Weights of a small mixture-of-experts language model, trained from scratch on English Wikipedia: 64 tanh GELU neurons an expert.
Below are experts of layer 2 (counted from 0) of a mixture-of-experts language model. Rows are named router (the router's row for the expert), up (a neuron's input weights, with its number) and show model dimensions 0-159. Each number is 128 + 32 x the weight over its row's rms, rounded and kept within 0 to 255. Numbers have three digits each.
Before each expert's rows: "comes after" lists some tokens at least twice as common just before its tokens as in all text. This comes from a sample of Wikipedia text that the model never trained on. Tokens count by the router's weight.

# expert 30
comes after: "\n", " of", " in", " at", " on", " for"
router:142162059088120128156124170149109140157102156125102175140155156157158065167085114136161133138091109090177062115104150155180122134141148119115105164172026118094105133139064094135110189150087146128109143062120128089104095137153159069133142147127096098150134098115105107101131121124143085153181173114156138126089110105108138098127103165146142076135092090108130116190146073090149128173167184097187137140135123085094122134176074106143110193050077179084123091174176112144099135128156115
up0:117130100115148097108122137155099130119087188087139109144154194131130141174082124131128145114104136146204159159110144119125131078139093092147120059192186090139056085071067120140159104130101137141159167197137141128135136115138117125184123181103178150105103114121164103149137092142169109087108141144099089122197124099126103126105159113097146154150039098192087150162092107062152084112150155101112159170108133106171148161099088103118142092087103153141176135115159115149173103121168042
up1:147143106062120147175115115135102093146106125147068146087147128088112190086155121117099136161137127084190157172186134135094113131134077074149092071181168089173144097155184099061122122176167139176077170138143081103128141080121092121100164126134118124184181143098105068121148078118169109066113166197133088186161146171119126117095127119103067152170110130172156219174189151080145170108080097161134152174136103080072065109143105129114166146143113184095158138106156146123144154119133123
up2:146147108119162133107072159125162137161087109107167111168108098130115090139103095111053106107146176160176121170059174092189152098162129088115157081139176069143130130116131175138152144144133176117140099147106127111130101151086150106196080123095142066135120118149100127160103144164131107147094108133169161075142141069067113143094095124115122138132141150169077100126089196162149100186113075107115119135146141137136203094166137112128100149082108108175165189118188120148132111102096073
up3:138092146099112190126160089139089111141063145115104149112087104124133180109175191099162167166172140151099135086156136095145145049182042094158066118111104125150114074103139096109135182163114206108163189169135135107125126148131155162105171126128196155123144102109088109163039078159134141149157098139140119164149147182111187122135150115111104093149154079124113131124092099100167167078106154053169112143140098155125171129162113149139209097095095106126151101099130127056161130135179202
up4:135160109168120182112185156157098161098171116191105125171170148117117112142190134137063177135130154067105165136141143127076132113166089085144122095075117099118073146117145099107150163124093084171231084136160123176126141176147130121137087112130139108099174111163161122137098116104130095114060115073128097153118111127069113092149136136115151122146149155165161135141155123114154129140123148101146081165058147124120128040029106112143160116102160114158115126030138199102134188089156136
up5:170098123102086105139153134141126078177102120150135128137152122160117181110142122159154111108154178116118246111126205143075121163177164157130144120123121128162138109103109094145110156144134104104131066054128138159171138098158157049149141119096162107127121139121088120120108166083102089127110087172117114129124093125128112133117131125161111144058138128138110143102094104150125146241145124118155116141070105126078126080165144192152169125123102191121161122109130095167105144091083125
up6:137118094087140154169142105101182148131109155126175181101129130109126147106180138174147054133126175085110127151122133148147119162208151105125147146060105132108200138153112098172139135129123161094149162112092149095107144163126099128149142134161124098119133089158197078233088092087168110131151133098163201057154147112128116091198141047144153147153145145099123132132101121117138167146134128087040116093103134085126108138146164074127102127116115192101130174123120131145126161124113069
up7:152140157129107196115126191097142108154102154161147209063159115168183147106143140100148110139132115085144131124099107130156143161191105098114139086156125068111161148140168179140135107088166096110124149151188159145115093151134068172147107163096164103123144108149132097123088151068156101131120132158177180134134160062099153105127142104214120138202137139147117137175171129095147151133135027127107144114117124095132081130130114142133170144089119118143123161118169114085131165113107092
up8:097171125116119159150133092098135081221167168118118130129152123100162118172155091165116106170163141124102182125123174174100094111158105089150166167087143096128134139117081149123129170129182137166158140119102140160133123130153144159163134079125210118108041116194136101142094203129146088195153130145137091085181147127124103142128093126097123114171075114117197123056144147155122137107144060107152137153051128096153095122153170143118180152121118192089181116102148151178148132103083124
up9:129141168147158099155118123129166157159094125144169172169135147126085089134107149140116174099149125057142103193163168119181144131128116118147165121091129154120103127110126168125130123091067129078144148142203162114132120095178166165145072136115135131175083172109106130130207140096139100130124097072155174084141169157142129175128091104127120158154080108166165086190097132105159112223126097081157074147116149189148112087158140110122097219109086120132081091172140163126111150142120117
up10:115136133119089088133129146112166089106128089119133145160146071170129148125150161130159126147178105106117176093168185161104103120181096119102135105095129135132124176123159138170098118136153139088182099098116122221170130197142160153133156107095114155108135128109137176115111152157116132098135126198088124154124080102163128131137061117109087116135144092118127186135093067106111180122120147064170145122059102147142080111150133104131077042116115109135052143108079093166169124109071205
up11:140046135087153099125154137086121165110171136128117143116100168018142175169110140079143146109131107156180123164127104172158121142106158101123109121111099110130084150115124123128138158132128120134171133081137091125092155150121119162105063134180169191136114111142141170076076122166175183122131087084164109083106110141167102105169140136089122130140100134168096119189154172124150106105155093110087139168136087107117171090148082056099193109099171135153187139143067081092151148081142174
up12:141183095068100177098129121140119146172100144088146211142099112143121169097141143197146108151154176167122174221197112130121160125110143108158123148129116133111133075156162101139074115151083095156184120124129102148098133164119079129095134124185105108102160129151140084156142119139111130113086167147151137104136153079045071173150116084165116147147145150121185170080130125125110103122118168093105162117137119126158133131096129170200074068089099119131101112122132093138088121118115073
up13:120141100124167081091099176096110176138096105177150077154148143150151154113103111087131085122099093146180194125109145128119140128122150137153134108066140098088084104163130145141192187162136158173155071064128133107108126105153099112183172085117159140103110104164189109161127125114076099159101141118148144112126099107132056101154122085117125128091230095150127120160145130169146172239156159167135132171078151118115157119164155142071137060080112165135101162076137075157077178076104110
up14:145170136157085110064140121128084074138153165113077159173138122143117143119129174134065143126124152088134173144135119161148123139166102086121122108092162137150106156121122083147094143116118126157116148112206122135130182179130170154121131133099148143132151104141140126110096075160068028137136082124149104132120102125136110125133142140159144119109124093131093190102144135145154153142133031090194105127103107165067094073144114168128142162117118139136182135149143167142172125100131142
up15:183096184104112037081091125090145071161115108118151097087180155124150108089136183148097154123142136132130158180122168130102109121150137104143143086099134112103156128148106051131138119136136130121166156132165123085124178111115135125101143166158165152118083107136155119131126056098130121086070156091124123197105138118084080142148092162178138128134066144157160110125100118090120190134100071041106145149066135158155121078122173127115162170149105135126124154098102128100183169131147101
up16:124147140080118132212147120084120154137145079191120148093124060191097121123055115151163119147097087133109140112197135134112135182076126115141135096170121133086148157113123120110098119148090123185124119134172116079116125132189127113159135218159133085112159130088148131145142153128074168136162142172100121136096164105151097125122070095128114145102091190139146135144163140142134172154107124161152144101153139141093129157100110106129131159140160153120095125108127157148048158172083097
up17:056076140105095161110068104129122166158121076133131123069151090133140117078116133108151105145078136170142219075145153163101114150112095105138114095117105137066130107137117182134149119205106159124116124118059121116118097147123100110180144096188087144082118135116096120126119115123135163184104123150095170112181167113195133080141135113089127109163182206151131121127166138133139104184149131091103139144117074053133203177161106129077136116117094115106128154122112093064085187144077149
up18:121118127116172225106140095147104179152126142088202159098132115094112084069202195176171124130108166103129144119153158113142095163147202072140105109085144122074156157189119125142123153139130145108140106134056136147113141174139111110142146115170110109102120090137146111206108092102123173142130127135180123121155164110139127135132150050157142131149133173092146119101099096098154108146174115000139140088132087105175142132116137148100124122148120184114129155137142150126099145137145110
up19:108175137150149066095086065115178094155127209112108132150099086142120080093148152119174144122111091161127161153142094134157097140173178170111160132103154087102150099133149094121100156134073121115143150107086108116129178127139075106135118192131126120122166128124129103096065158151126160080110115137166088113154101120159088158119130104099123132151114085117116156125168109141118132171115193145118098137069089137160120103112101178099140170102124133163098153120100128187130170167128105
up20:075110195111110122118112095168154125075137132138187167145152150193090076114145140095164088122153178147176149129168143123162116151105093109094106129077113160099164141101155097123119125100128123134155041120083118150069155217111145180182099071179100124061111141088150133148088169125129192166114119148157089166123116133131138089157115130151132087140140182130100101158134142058125105182115117079117083090071112115154092115182123145083052106114140125163102131131131122102111115107117123
up21:162139141141083144146132120144093098119169164177081108175151135116152161136112160091057125182111147110073107172137168183099175067088128078111151124171100142152154109142150087142100073183101151136177116155122161120124127159151170173128126144073169159143157135088083127092100182162100109144107162125125117159113128171134121161091174122101126132120112139106149105124126075090168144086107135132139142094135192125115053063129101130162148117125126100098149118093087090120173121132090143
up22:171060160104124124108179097110128187138126125115231139116138124138121129078138110123201105099143182190097095136065139116153145105094106096075082145132050116173118157089057151128113073149119143063108101162070127151067144121107197174097098138187128178138129113104168184157080130156120111115188145099103141092110149114123129153120102125146136134145152116095111110201075096124071064060141195071110172118137114153184114099131127052099139127156135155145110141130148117138130086142148149
up23:134092138196103072118157140114158076136167135086131113141161147170153094140110130121156166152154123156111147133168084140132176157175089104131147117079177103176160168111134147152108167044067124195119147098095196171148194170105141160110120144130141125108123144136168151094069176103078082167161084125133059102115145087089091199142107124095156117160159076150176114112134153175058093105144112147145126124103139066128128136102103074118151165115077126181112121055145116171158161098148101
up24:126047157147101147111168153106144149151130118138103131121168149082162076109104081150072125091147108166130133171123150147174106094150148102101127142038081118050134143170196204128121140139158189191105148109133116132148150138157137115123115171100136117136127151128123147186119155152103131146171124084174153115133149071107081107154184136110124123135165177143078134074140079111106064093134112083168129060130069127111152094076105131134104123144054164143164107129118184102091095098142082
up25:072179102101182103017089149157118151147143111137175117128135098128111115115160142147112136107129169142196144189096123134128121074125114133129199131061134125122119185146125136112154188119130134116112118138194117106124162058189119133129150134150144149181142118135156161129188132126116134114104062094212119127143166055080083136132131137100140139116173120168148163151133158165140183178118071089048139112086161128068114102123080156121106059083171150113097156139153122112140152143164085
up26:163207115126133101110177080070093156172137132149155139137099086139150116146122103173226116109146135117145123176092157101141119136116094131146139121152125083214114082143118057127130173164118138148152095101185126134136138114142115113098140092156071103165151171137216114121110121135124109123152104133129115082104136084152123222143086101105124159098171127089141133148093085130143154123124194132117136077145177121094092088108155173121217113054176099124106067088176117147121132109136072
up27:131057126128110110130094132126096131164145180129138086130205122071089111142129106125169225107145128167108147174133205116118097135126187178145133102077114146127157195146109178125142136124160153133113141106092132134135154133172179117118082170140165100176138126129146172112136120109078128126097134031132117094178136133105116177145123137113154114144107160129115149120144120094120073179063142088175131103097110219104135133123110156106136133143083140159166111140119101167111125165138107
up28:096180109149141117110067072134069104163143149110148116105156139063166153183132149191122125087097171119152153157160105121126118088090151123183137176129131121118187140123133130145111160089129136146088142149150214193142178148157080141155168118174163067169129106143097186131151098124127114165143144120137116070142167137152076142111100087151090109104151110115145126048098154115138104178162087111127135107104127109111137151076188117116144174138144170160105101169162122127144029129155113
up29:156107123167120136115116162105160177146153135124134108135131134083058110089146069108084170141142131103145070127115166082141191123093119092084149139112113130078091164127143102133102177176157102185194113103123116070151126137180135162179107182105141118123127154105191116127123087164081105201129121094200142129130107056122070074082119166074124112101193185153136105152133175156145191108086150101150131099157087168139183033102128137152110116099128139116121135123123125126102070136146036
up30:125147144140100142180134030166113168136054134161141129136119106064120089122072112141153151088159110138124176091162210132078090086144122115133170122131118191146166121128112163119111089171160163143160144172095130133114113076118151109146120120118138148152150142113116162100065132039171163144107128162115113108121144098092118108168051098120197113109111121108147138151073121130152076099067144103102154148104124140127108120107130179132157130128095157128108159132157167157079103129048136
up31:168181170150142082124175113147102231163108152161126093151097130146100122150142108128167103144148122096159105131119123159093115157069057109150163111126101169190091126133127096131127116125105127138168145115167040094113155110156125120156077129176116166115115166072139175060116099105101173116151069157126177147106147119081119138155153121133162132061152115127152131138107100143152143085117184069085085121135133130100114173115115140119136167105136100128140073154167145186061137154132077
up32:099185150153121155159120146178164120139139128095103119140054111086185148144139087138110082128138083130161170143096135240133107125151123085116126097169110068169146133139143155144150120102154145134127114101132105142143122079131089133141149120087114155079187107106124156199093140142175127108098099196129185133112208125116066132200161130121086131155143114100064146134118124096130116156147124143096146142152173129136121184166132086097153115105154083052104122137160135174108120105096107
up33:109123198151162127211119109105087112130189134106169117173154154220114108141142149135150140097166093123146168164152193137152098102106124089068151131145114149127194071083171124107067146109115086142130160150142167111121164129194120187160146141111078085178146142127138156126116150090123134130125119115137137113153154114148134102113127120155089161115122121107100128104112105125068150137131154019194114114074143176171097127131139129154011206070096042118098180137136136133102070125077116
up34:171141113106128148120104076074158141168119098151162109105120175094136184132132118137109177108179144095094130181157154147135146159112073113205092099140127176156127093093065117171097144115118150085101173145183196119127121097135126113133075069165161123123131185065068134109092018095141106120163116106120141070142173162138112114087091037065130137176129060136191137121085137171145128148127136146099133134126103132049101145137138105077117174090138161121132097152161125079148093150144151
up35:085155145115129169074125088124143156127186148137115104154133127131124123141128121134091169160175130173095110149226125145118088122086078123158097169103136151144188100176115095143094101142118189125155137139100106119117146132077113146120083140139146151162177177123081093105084116115131091164155149134137116137094109176107131079105153109078217169151143127046117120116078145147137128123118125146109043122087094119120124103111093129062107155098059098069123081106126159124044140106110144
up36:157138149119135097114104174128082105126145100196199072147113082198124186117147106144111126098100129145109162174113170142103180104131072078114081150129131156113120197137108114098110150135138188123164106082136097114112112170104162122177112155111137156133123140117134152125107182109067106146102141112203086166127125072133086106128117163071104120080139080157142099143116126120108076158132144150162139123112108155130119066101141088162181120122102137103093123095112043163099118130143174
up37:123155153138098146101122086083146122172141119142156091126223184113185182089087098116084125133133115118116126162136160128124188136197077115161143103138142139141088159120166168183149149069134146160149196125126100111170180103165112160114135104177146132147118184155148141110039096085090105143136114109168094101133104081150112151124071086064161151147118147162156152162159127159111119105134168136195126085093140190123064138144136082128119226104158132102156133093161110118178129094124061
up38:135133134110122093111185150073088148137102137187148143055144119118095083143106157123130097147147111107100059140144106060164166051128084097078097164102088131105121116123121162069123083144108116162123117155134179097109151111135162153164129120110162147091170149056144095127168108121127164105235144115151140186133137195150107075112113182162167100205121111092116120164142060156129147160115141099113191112119156161174130142117155055101119133105063133182121105174098154098095078143173103
up39:132106106080130118144091124122102105137103137111101167093115097114198125113173117081201106139109161108119136130157103155181140159127091123161081088128185096101126143127100126121137141150100101173113131124088125165151111183142070122124159129146111153122137098119141037146110121151130127191152158157120093103206125121132167146096110150104131181103206117153107070149255153111137122080156078133179099129155107136095128138122132141103184139129099150154137163171124076129116125175170073
up40:066132156131146157121120133177122150109133079149119188159069142141114024140140134123166170190143172125097156134126112151099103107138056066153135109086134164125078116141166146168136102163102093115165114111140169073168099125180131147175112107114066133128134165183100120161152122097150151208129119105175113193104152154110162105116147103069141132148160127171141083116118112123143091143129137098098142111127106112166121125070147100152112137082101100145137125060152242133090116117091135
up41:125113184171102111152116157146073115115145159165092162133159142101086130135117153125116192125135139139127126159146116082178129122155115104064175150082100083090105079159158132129118083149081113120150160085126141152087150107117177081120096175103171181134113146159116156199133159135101071112116121095174148164102089113139147106112123147065129113122144155112109133154157145139227102178157096117079119128157112121157131157148117140172111129124117093109131149147138185140142110080107053
up42:125158103130130195121096165133124089127125220119125140137104134108108163116185154142171092177136161120100201136118154138166078139186119078143088103109114133100155151180155125135142154089166103158143167198125143151136116124101150130161152164134149097078156082161141168186080121145185151125096113125142115153143153120098115105158125081150106110201151172158134130111112102115085100134092140073171174134120074090084098122125137095153148107111161149096159112078148120116138135142097175
up43:099136129126187094177166114131152102172120112133131126117130237127087218098165156116066133134165163105172079113105102079141139116121164150121081072101122097081137171107078107151160065105163066139131092133186146084145144132137088117119121143132140133207150146117113137175136139108083110126128130164152090157096114220050152145102147117175119180129132120136118131180159116126130193187142149069127103088126168172121100093197120108116112095084126120136141077178156121131172154148168174
up44:147099108120118144060127131097113192209147126115189098119136156099118070105078108113149135148132158135151149080145131120135136144081182083137072160084147156114121111175127106116099128126147161167173118152154075068094066170124121162139128173122143150091161143108195116112132116141090149142152142109128126155155138142131124134114109120125139147186114194129099106123081138140142128139136148111181129100216112130087181070116073112114127168136107094143142098113050106090025135148130137
up45:133117085093142104156166147116133140168153159161082155142205051166165197132118141106158095159130137169130088092137100099169093161173129183114143134122098111115140208205139099119103127175201128131186145152155132185108137159115117135097078174158165118093170088139177161118064171142124102113126116104151134078104111089145149153123136164142076159146158191121106111153199101118100164053103124155102132085102103130041086091137126115137132074095127112178197096128111110110081150102107139
up46:129077110109171164097132205130152126109119123142108109106183094104186125201153151117072199151149152159127125106161119148140117144148100101150159100151111106144084092103130084128133127118037114130083142115127161146122123115146172102086074194087179111144130129063052120127161112121143082172149111113123070102097105097135137177092156082105135160093093123170113118098172116134225082120161056126163111102137133143122113109133037140142150170145117128125158125116210173108214127121121099
up47:109087115103134060105067187141109128151104107118133142066091128127176098118141160131151120160143106147083149172114177150135143056144121043149142098090181067114243131057128170153104145103113150097120161090096204109102134117165179153171119143079163141100120110122088159158118124089120122115122129083103162132162156113201122096115079093113099140149095056144110150162113136096143142192123110102104119100097138168148140156148143137133128155113089149224168179109159147107131102192152122
up48:153111140133145137147119142075140129103159114121082101133089135076159187100131123072145151168154099098178079120164088173125139169114092107097130131146111102140109084097137145126147107114132085119166102177127107111187091104103100168111070179117131155108172141095132130121089117114188157137132117192096189092098108185112154098126120183084116151167148090147085136141135173145125185069068093095145116142168184134116192094114079037081150136079125056135099094151136140129122181152144123
up49:180115126094180120141143159089127106092140104159100111109134158073132131136128110019198090133135130108172103125140090109127164091143110088142099106164115122108112092155135094097131062114107122172091074111099173157124032129125070120102126142137127097077113156138122061075110106129109134173107153177161152140149084106141132145095073084122112157163135088176119124166179133123161123157120116189197137139191143159155144147092133066121145140094179148149106142098107040168112118114143154
up50:126140098129147143064144107157113141156119124149148096120173121137065133118106120069117133119158072122102152138145186185097109135119115122164096116141124113164134141166092089114109084176073168158132165138197098120180197079142116087130140105154140170136136209121154145110165119172149210074158189185145070199124093158113118161098107089142114146073066131169160148161116043125202128118124206088119092187144102205118152181084094104133194156139132159092068071120147072115109157096116140
up51:163131082134166105115161119066144131147113146135148112121120114142140104112176121114134088131176101075109129145136074087206144153129163136134102079118162161106156153205248122143126162135124175160129143089116134131110142173120105127156142080176132168133132166151150137153145187153081133124137083119130085170158122128131189122121071087116146113113138143122121092180189143179068143080134177122145138127069147089103065114106141111050098177145069104114097126127141066123095168089149102
up52:139144062042117084159100090168142115132168158135076136100099108095128131118121121101148082101120113148122148102103119179107080055174145103133117146131145191112152155115119114117173078119171056142127119129200150123180107061110078125099180129163115074138113125155159125143070117123142133134170167207135091148137164168113131138197189135143079180116118085121156118147113101091109159103139130166168211128139134144124081111108153130188153140120147176123162108113129157130121088108145140
up53:086180103142102183199161115111105163102140160111158125138133073186163116167106148163160105089139126134150128130171140128203158094133125135139110126180159132104166142142197083124145154055133145167186165145185115092125113136096130136105085176161155075166118117146134130064111117116156128135139108124108074104099120091105139130121136124160095146111074145129096124132137163174087081100129111125179151150077134123119155096134142124122097178099153050076129057090128138073062132082138044
up54:164110070095127129142137141116134047143152083129156117119105146154134209147168079140171157082122127142127197152175193128095133114165144135133109172166101136130102100140159085090114119136120112139117134105184128143110088124164132082134138147159158127083157100084154158170122155112084140073112086124151083146153090130128118122112116096134068123109114065142194150088115121103135162186111131186128156201123070080103129084124137138199141127152112144139027127082162096096121115087153160
up55:117170071119107160147108109087163104158153115108182130144074118077152176142061128144077115148070131163138171201125155191143135141163226108123134123126179128125143137092131127118146130106188111132117136128080134171084106120167108181120157118081167164106113120156219146120082108153151133122128081144144097114165160100080107112159102113111040119154047125085156123132143136125126124172200106114138182165099128113143129115121133088116134099114148095120062089069106114084156133118095131
up56:084108128156103109141129198120081093128094095136135134159119105173149168139107118140082135078117095127106239118102196145109153123153149108143159091136156100088182123149168133162113188115146133179165121094108076098138076188101137097178140119086162139100109103135104126184124088125147083120061166123161155146190125093094086125142109119101143113118181134143160065140156138106151096227118097139118110169103086158101136109135108124101128042102093140161105114071159085138105144129079121
up57:114091091219150132108145178127117048130100098100144139097071084131158103177210147067162111105159154100074111139089140097165107126182114122108076072203118051149131146140095156098154079178065105114061148118088122134104153151131134132185103174093113126160159065147131109171109104096163177149166156165102137162196174117146130138115096171120083166145146073158100091145170104125063117132124138054097106151173160077111150105125086116168133136121130131143131141055166123133169164185163133
up58:083107157101136137217138171128117143102116123067147112123128116113102085222119151102063079177153147158111109081119152143169122103080124120154183147188106129129178104104113126112130119105110113129146077068093146099161114115123112150177088129108126148133117173088092095128163180156122148167146128122077151066153119101110162130137077148166109128153088193144155124129092147160055119139151076106135151186135121121213149088154122126107094122027095076144169148169128109129109103145082161
up59:161117084080135089163151085092181107186178131156141163126168073131087105135168141178173131118145103129153127138119154127159104181111135143140115137106077107157159129138150062131156122181065110150123061179149130155146144185177120123101103138183156154098193089164186122152069107141124148090149145145106085109105119084145130160112034105139112169082148171122176096121166063138148162153137144143103125042168102130160079110162150166180173153132124143197096064126143102122099129105114127
up60:137147192130105109166137153078139165153177111177115124135133086107142162099129145160102106122142136107119171130157141212131128149115079168134088178091124110134109141213118052166111164135108154161156106161094111059162121151160138085136083154103149103085174131103132102126101110123120129131141139135196113111114027102114053078187156166121143183103123117111195096106126120168135158143142148142133085126132101140078118079079120155102165155127101134087141072136125075112086143103081139
up61:058156140160158131138134161160097135166121158156118132142135089060162174118142113117128163128158096082128090141173112171095137109109099114173100124147119139089131125140148185118158140118154164172136162205118172131213144192179147100118113140148193138165187149125106116110110081145168069146100169097129155141175105117107053145161178138130144131151173113160132143055141121072090093110126126103161114125147141114172116180100166098103132154092136097097112073155135110101099131078131171
up62:106104104123111159090169095113146174193152118130147152131093163113129045087132148174117143113247175150197142177123148097156106136099171117122119144107126188138155121120123142156154094124144125167155134172166093103150120131130141081092093122147158108167188128136159094098148127102146109109176079130119071129097138154095127114153075079134114149172085135111125161124068138139149079107107180058099118101168130174116156101121130105096114090110153145148145102162124140120012072133153064
up63:095130108077231161120141165094123046118106123120101099157138078140130132155179096088165163177122116128101095111183132116089138093130090163124112151113084145133210105165146157100132102191115133190154126116156156058136132137142141093149128106137170177144200138122066142085130116177151119112132130101130114188116085129101128094176124096101113135078129049151166143088147112109133159146082146140125125127113120111147095159125121148127083201090185125172112137149108117048099118104124175